Weights of a small mixture-of-experts language model, trained from scratch on English Wikipedia.
Experts: 160 experts in each of 4 layers, 4 picks a token.
Below are experts of layer 2 (counted from 0) of a mixture-of-experts language model. Rows are named router (the router's row for the expert), up (a neuron's input weights, with its number) and show model dimensions 0-95. Each number is 500 + 25 x the weight over its row's rms, rounded and kept within 0 to 999. Numbers have three digits each.
After each expert's rows: a language model's description of what the expert responds to. This comes from a sample of Wikipedia text that the model never trained on.

# expert 18
router:475486537477431505506521511486522508501461499501518493515517504500546539560545527498548499538520479494515487529537557473490481537481539490516487511449490519476496511472498482467458543486469453481485513503492507507501501527485488511482514489509490492519515502521506495536530480449479485507
up0:448468503448508513474496459512535524491492503475483492496501499505537523520511506548548496518533520527561471485523508519518472480474498503461472494496497501504481547510520505486488508497498488517501520505439541503493511503507495510461500425500462495515491460549475530515471508456490495501
up1:541499467486477479515540491501510507496498537511509470531492502476487522503536473470500484520469462499503464517512514490477456532508519520528477528525539490516489465512540491461531461445490520475508519461497501505537519526461446500489497474507479461455480491505502550465517474463518484517
up2:501461500513513477542474489567479499504512505490508517503508520457469480509514495481491464484494509459474494509520501491509533536516521481500454556451487522527474527516491492476527469467498471471554468537522510501520519501521484502495517479458489526528531523544496526538478534485509456512
up3:480528496499530522501494445509510478490495469527511481462521539467568538524501491544448468500532505532478500485460530454490469511509520515474481484552471477503480497498454491526499479510490459511482519493510521502502527549521499463488544501473488518498521512479509505490529527530471494509
It responds to: Capitalized word-initial pieces

# expert 1
router:507481504477503482515524522494539471489501502496520456534533494509526490534516483455518481523517481473495503541525506458507470521481512474530511499486525445496451525494492475482472521518491463524527516566484530528496500550475466517519505502516472498462485496518481493470536492455482481559
up0:528489543517534542469521461507517521488496545491508484504496476510535500491462520485504534503521488470479534485518539493509508461472559530534500511539516477487524561507449539529527509505524486491527505540551481497509486483519475547505488531508502530517491479479456513478509485498516495502
up1:509485493495488531510492479481560496538494480476515491529482502485502511488515504466509502530474524436549514504496553488464496516505518460501502500477477491520515479492499484512468480489502492504474524532529527509516539438499490538470519528507445497476540530527486522514561525498489527549
up2:493490504516542483515486511476513443496468480514505489503507497442540527536497484530499479468466447544502458545503512472501499470502514514507459531497459526504474480495486459539476501560525525486497517499494488527491529523510500510514486501486553528462466494528475489476493510490487486455
up3:483465529504504491509524506465474549526504487462532475517514501465456498502521527455520465505504545498502483522496508442515474542508508498507498495504507463492461545517468442532511556474498476483474504465474524497521471514475494494520469441501458484512493503494492483491509519489542506503
It responds to: Coordinating conjunctions, of

# expert 23
router:525510532498507497531512513497518506496508515510509483504566507482572491496512537465522514524535490494495460543501535479474518513475498503513477499516556487483466511518537478479500503444504477503481513515470488513550542540462465461497525466500483527486495535512477492496552470492498478511
up10:504466432499529489463511502531517449533482493513511513524502535465535572493496529482476499480504495497522466522511520520501524539522499484488508518542511476464456470506511459495513461482453496499486475473488487540520518514507490505557510476490524510511464497513501483501486477452509473483
up11:503497534496513514506493496513504511506507489482519515554524523458497492545471560456492489499512489492493502479530496463541459508494489445490525511469509502507479485504555541483453452521549509475487463494435517504521492496476464496504472501486537483507444492497489480514505476521514479497
up12:544519507499509460508492485464476502507495497501510516518502488485536497525565444485496497550497454532446476526487508460543540476472522519492477501536489515487502509506487505498498493485487560528474503464514483514507499512537512502481528467480470467482474533524503481530533525514490554482
up13:469499478502491511515535517478532536491475539524505493552508456511536494486505521495461499479516537468509492494514526470525537489495542466526458478488500512500480463505514478504501487499494510523502524518430461470524501467505532520532542496529484571532468503508524532515472505480510497514
It responds to: Two-digit number pieces

# expert 38
router:487530516512471518506506496479493491457482526507484434481517510497537523522505521438531474503505452518492478523533523526514496503519505486501475516501510452494506553491532456490542556495465484481523488503496508517504478555460507502451560493512488500502502499521495509503519490522462469529
up0:507468460456496504463502495503554487458508529486444494478528475479530493527481472518503545513513481474490545493478526509512520504483507507490478471494475517524503534448491521482523539501501476470474504525556501537519517482470543487471545512523493512504542462519477523495472482505472519499
up1:506522493547475518464470490546504509522472455518540469479515510525486483528463467520458517512482466498469523474534490476485504522510496540504499525510539493472477463484460506492515476509540467494513459514487483522523518564483490543489479496519523466508532486504470501472518481512466497542
up2:494503520474469497459478512521468524511500502490475478460466508486508482502501497479453498502509455507497521529528457459470489546488493475505463465519497532482529508504512473472480527506500496474477468476493482469494475561511530530482510453517502464499492472504474537489568559496518509489
up3:508506498487555476505537476472487500418495513494540510492499511512516478496521529511464482488463536507445495482562447466488480479498528468477491510473515473565495501509516505522493547513466490467511473518497466514514498527506501523529491491476478515510533507530500490522505531506478486478
It responds to: Sports and election table cells

# expert 50
router:495515510502492533535545506500507483508498512504492458484557510519565495510550549482515512496544463503499488516513543456468474511502524489533499545491532468511488528490549475479494512500502455497448517513458497496534515529456473506489536481496493520486517506519500528512534479501480517526
up10:515482517470480533493513498485566516515525501500499516493520510553484482494496524514560527499506545483468534480530518454508488528479537513505527486489503484531500499476533507466480451534511515509516480553477506494508548459478479495467533560539487482476493509489476518512501530525513509502
up11:447491489491504527508521513502499453511527478478489490477511516464538456489477518550457491530490482518519471496503502543501462556491525488513511555520546487508534425510546503501512526520511484515495519478523474509504492525510473524485505492521532469481513524544495496498513494465463506494
up12:551510485528493523467511505480538510501512475496497500479553488456491505489525484494476493481503482518487483500481537498473487463458487543499510541503487503539503557515535507542505526522504510481508525494499511528521502508499507476455524495436483519543466513517522504526446467493436480512
up13:517485514483494516516512491522518488522541484496486471537431542504484496500536482492503512522530491537503496496519521437501484509475475479447499507498485494498528470502551516507516503476487534487455528483497534452537488454465513484498511499467482462524462511481489482526517452496461461502
It responds to: Number digit chunks

# expert 35
router:498512532479482483523512493494506499515468522485518488461521503517489545538540526511548510492507477516512495518518516474516468526511515478568473484458520491497516523472511481460496544482507485515498496502445529496513499522467445512523551513501459470472471488536488529473489475450484509532
up0:438486534465502485513474481507484513480509512431535446469489522491459494516470541480479502560504533508496473494507507518485463486515484482524479493479478526485516505450497471485467513464502491504501479554465501507516460505536464530521480504516486485505479486511489534497491514457471523508
up1:468480512475501513527494515486504505479496512515467530490486478488484460504549520490550507458470466499536463513492517553501462512509477493495487443551526493504512473508501483454551483513461505566486557512487505514498457510535463501490526488525490499481530503519506501466513477485513512488
up2:482500508494472504503512503505520485547511534473525510469539480514507507533501527532560522524500509528477482517539498504515506486510538475530490506454471505450543519459444496494497515511517556499527539518455481490555514495501491553497517513486479484500461471522465517480521494479511505525
up3:452466539483516517511512496503524494525476502496529495473492529468480529546523451508517508515511499505506511481470505491460494481498513518513512460472504466511544476489506493505461466503513501544545534496510523476476514528500460515467493500529430519459486517532482522485490483511472484571
It responds to: Word-initial lowercase fragments

# expert 12
router:518532526512482521513520535486549500472495521493511489525557489473548538551522510511508507529490475515532470526502538492541481527493486462549488514480510490488470522485506459483481512487533474518501503499492470494568515503472468502517504469506481493457460521540534497516524503457513492489
up0:522513477490497537500492501484444518487511501537507519521478505504475514540534531471561538470533483494490513487490504494520523481455534505511496459508499514461536504495502509558495544482505445444535506494464475512524462441473528459518472509501482500513497485514511486491509513482480496512
up1:454501506505517533482513503514477500504477539474537483497506500533502524552491506464531492551495505528558484540525503469517480511550491523501486489483490514503479488490514525478511489469478490519513491500482516460566520477487492474520479500492441481484475460505456460490468529530548497508
up2:465531482484486499467570505507482531493509491489494467522573487447474490524504495483458538530500476496466504510441522489500504499519530502524495486486471523511497429511509519498488513504508487516463507530510495473513490448515533544542500511476484481465501463515500518491502508474500501471
up3:529476516508464494479531489516549501464538481479564476544463502510503482478495514510478519510492503498523521486505564520509465519531510457522487533531516456522537521505480507490496517458510466543535516504506512451522497520511522460526487488535480471497467509529469508535494500483513502478
It responds to: Articles in running narrative

# expert 21
router:511486509512489518516514533483540495486482512466527498505524509526494532506550527502507484481528499501502505558545505478500516521496527477515484489473518481499512499462523458453492516467495486535478487537462478523531491516480493521517567510550513450495506473553498530525511487468535531543
up0:495497480483538526528539545504519486510531487506470496489553534519472510484513527496464480461486499551499509520519517491507488501503544437519490541498483498508514531465494495498517565513545525489449520519474527514489486518501525517534494530483523486507458507485489526498511492552532502539
up1:489488512533560513521510504534464486516488494474504477525544528519493539520524484482550487501506448527511496543528492527496548481504518474548533493492531508482495475490479474494480527504472479433495484533478525528504520493442502513516495500520525465490457466514481513501515513484475510534
up2:528497490505555560502472518520486506504497466469477501470498505488487523487532524475502513487470538494457467510554498492525508506474529488510445506465463492533481523495489514474480466500482481468458473474498466472475548455478497534508467495497482499509513505564473490481486477468504506492
up3:540514477501526476461525504502494476487513553467498489510503510465505468472490523459512509530501512510490480533517447524474565496516499494510518506515514485534552483473528469498473496431526487507522512533492516489533486509510532554488529467482498539506521481491455475469504502491533520496
It responds to: Verb and noun stems

# expert 61
router:535505509515475505513519480492519507509497479492509434521497536411528547510504498496505492472498481524513476501518479481535488529489489506511470535488501525505472525519532508495520545449547478475481525543469511559519511492487500488470538452514496457499469509507487516509497520480512489524
up0:540490487497528482507483503488530478496477518488494449505501471505511570525500471511517513462508479522480531431493544478472529508512518481493494497477514516543497524502537473502495528512559473506476500535512544477523497443475482470468507489522529487528501525485515539531485490507516475472
up1:513475529515478485478489485518454504513489536493473449522532495456522518504538448508514525523508496518488493474467493467488478483560486463492492506538503506520510492465515518502478500485556496502477543504513459562497525475467486498468527498492499481486478528445513518509517476467495523538
up2:528505520535510494505482451525519498493491516536460513531454527463560562518518493491503480473486482486495501524520512583524503547483499500524496519480491487516434506503531488484485528471501525497510479477524503499490519492532513472495478517520530478526513510492495522490484510473446469524
up3:526453511484451491510515519484479495514527507480489465525453501468493509513503509519538531479530448523495510485535495485528486502500485470486537558492492516562511487447507497515528479513521501518498453492530501534513546496497524468484461496502522460510490512528472473487548534488474524491
It responds to: Inner pieces of foreign names

# expert 11
router:493493504496499515502534515505520502469523523513518503516514534463498508539508517470523501518513499527473456555538548500487475479498555478564463528487538488522496488458511476494472525471488473487507533480483522520515516516454492505447513523497489479497445485533495508471552517506497484527
up0:517497498454470533492536488495533502476506486526541456533501503548512507530543483510493501516474490504528500527471471477475492498480501437511526560502487503498507485495485522491480483483503468432460509496513524509478502462527504532491478523482495472477504452499496557515503499519489538549
up1:473501498489476535529492487531486456569465522530478533497500499517478484495506519483492510517454517508526503524512514491525505478461515502500513490569494524516473498498488431506479542504482480446484504491491514445454512501497506526452490487527498480503478479501482544492493530466500542509
up2:461498469485494505530524567491569480480458506528525482495521519470492538507456517528506485517483487525470504524519504545493477485502471455481456527531488515512494493495538482514503523480484500495477473531518509522484509494525496490517478517463539524562470499534532505464500496512508492461
up3:520518468488468497506484536522527483470533488499487499519464486479500488441516523489502501473498502500524484499456485538534511470499535507493493521484495520479508509488465514500476506479495523496502464591493474467438470459496528513514506528509534548502524513551511480497508445473504495484
It responds to: Core prepositions in/to/from

# expert 46
router:514528494499484509525519473481528504490499520527506455519481529480504519510511504490514525510532485492532485520510485499517552528476488487507495533497535503472512496477477475526472511465487473456479533522525452545545559533504496512512529494555454486489460536518500513501506444497468451491
up10:498545479544484502489537510497507518471556505531532496555527506491462533481535485471494517514509489486477534521501484489577530494474468500498465498488500505498500520476484501506493508485481495506558461525539492556478533522507462510450489487511487482490522514496478490517464457505498500473
up11:494524481532477510478492502489518476498527503525487440512561487522496489506487460460493539487477560520445538509488492449537492514512541492488503490498492464531501485484447504500509490512513477523480462476517476516493517552504515546539488495519472513497520492490511486498508506508537440486
up12:492537533475477458485486511521508453495491545512491502555454483512509476509505516465523526522524526487486534543507471481478509478520487556492491504490470492498511442479487492483488548511488498529493492497512464496565483505483508536524496501491491485525504531506497519443469434503480503500
up13:528513475528495488515474513493474498478522486504478486534462475446494474532480545510503493491499502495501479504525483469458464533467493492495492507519586573475494507522492560509544529500537503512548490511496495540533527479504499497464515492505461518493490520503492515519488502479467517498
It responds to: Name-internal syllables

# expert 48
router:543538553516473530519495515496533514492509542486493500451523508492520521519485488495475507529539445508512462512523510455548506548495517496527501513493503496501480507473550487462470561485513487482492504498496511516532521514453500461463487481508457492515495519531521507523539496490490478538
up0:480522485518509470463529523489551500492504498534489532492468522507526503536540468493464513497470452510505445478473534474481494485510473474504487479506517475543514509510484469510460495496473485473491511510464517479486503608490478496507487470500487492526517524489507517520507536525515503534
up1:498470505457488489514510533492486503501522489526524484493501521525480492495483486438491530494496525539462512503514485512471509515493495504523499516480512515506518533540472477494482548481492500520558420517562441529483485504470456491473460537487477507489492507486533506501481496546507489527
up2:495515441509490493486462488527530495467543481486486521497471504485525481523540452492525509453455540518509526472520520451532480532483506488538499495532494463509479510499547487479496506509490534517499492507474487496520517493522484508471503508500517482441518524446496446492510533492461524476
up3:443475514492468506510480489489542476473479493513476466508492513472481472465509500491479491502511511483526461517525523536480468508512465476490533467462541509512525532537452502497529530478477506500503509469455512502468472537532511507487468478508491482492483515523458434505539522521515518540
It responds to: The before proper names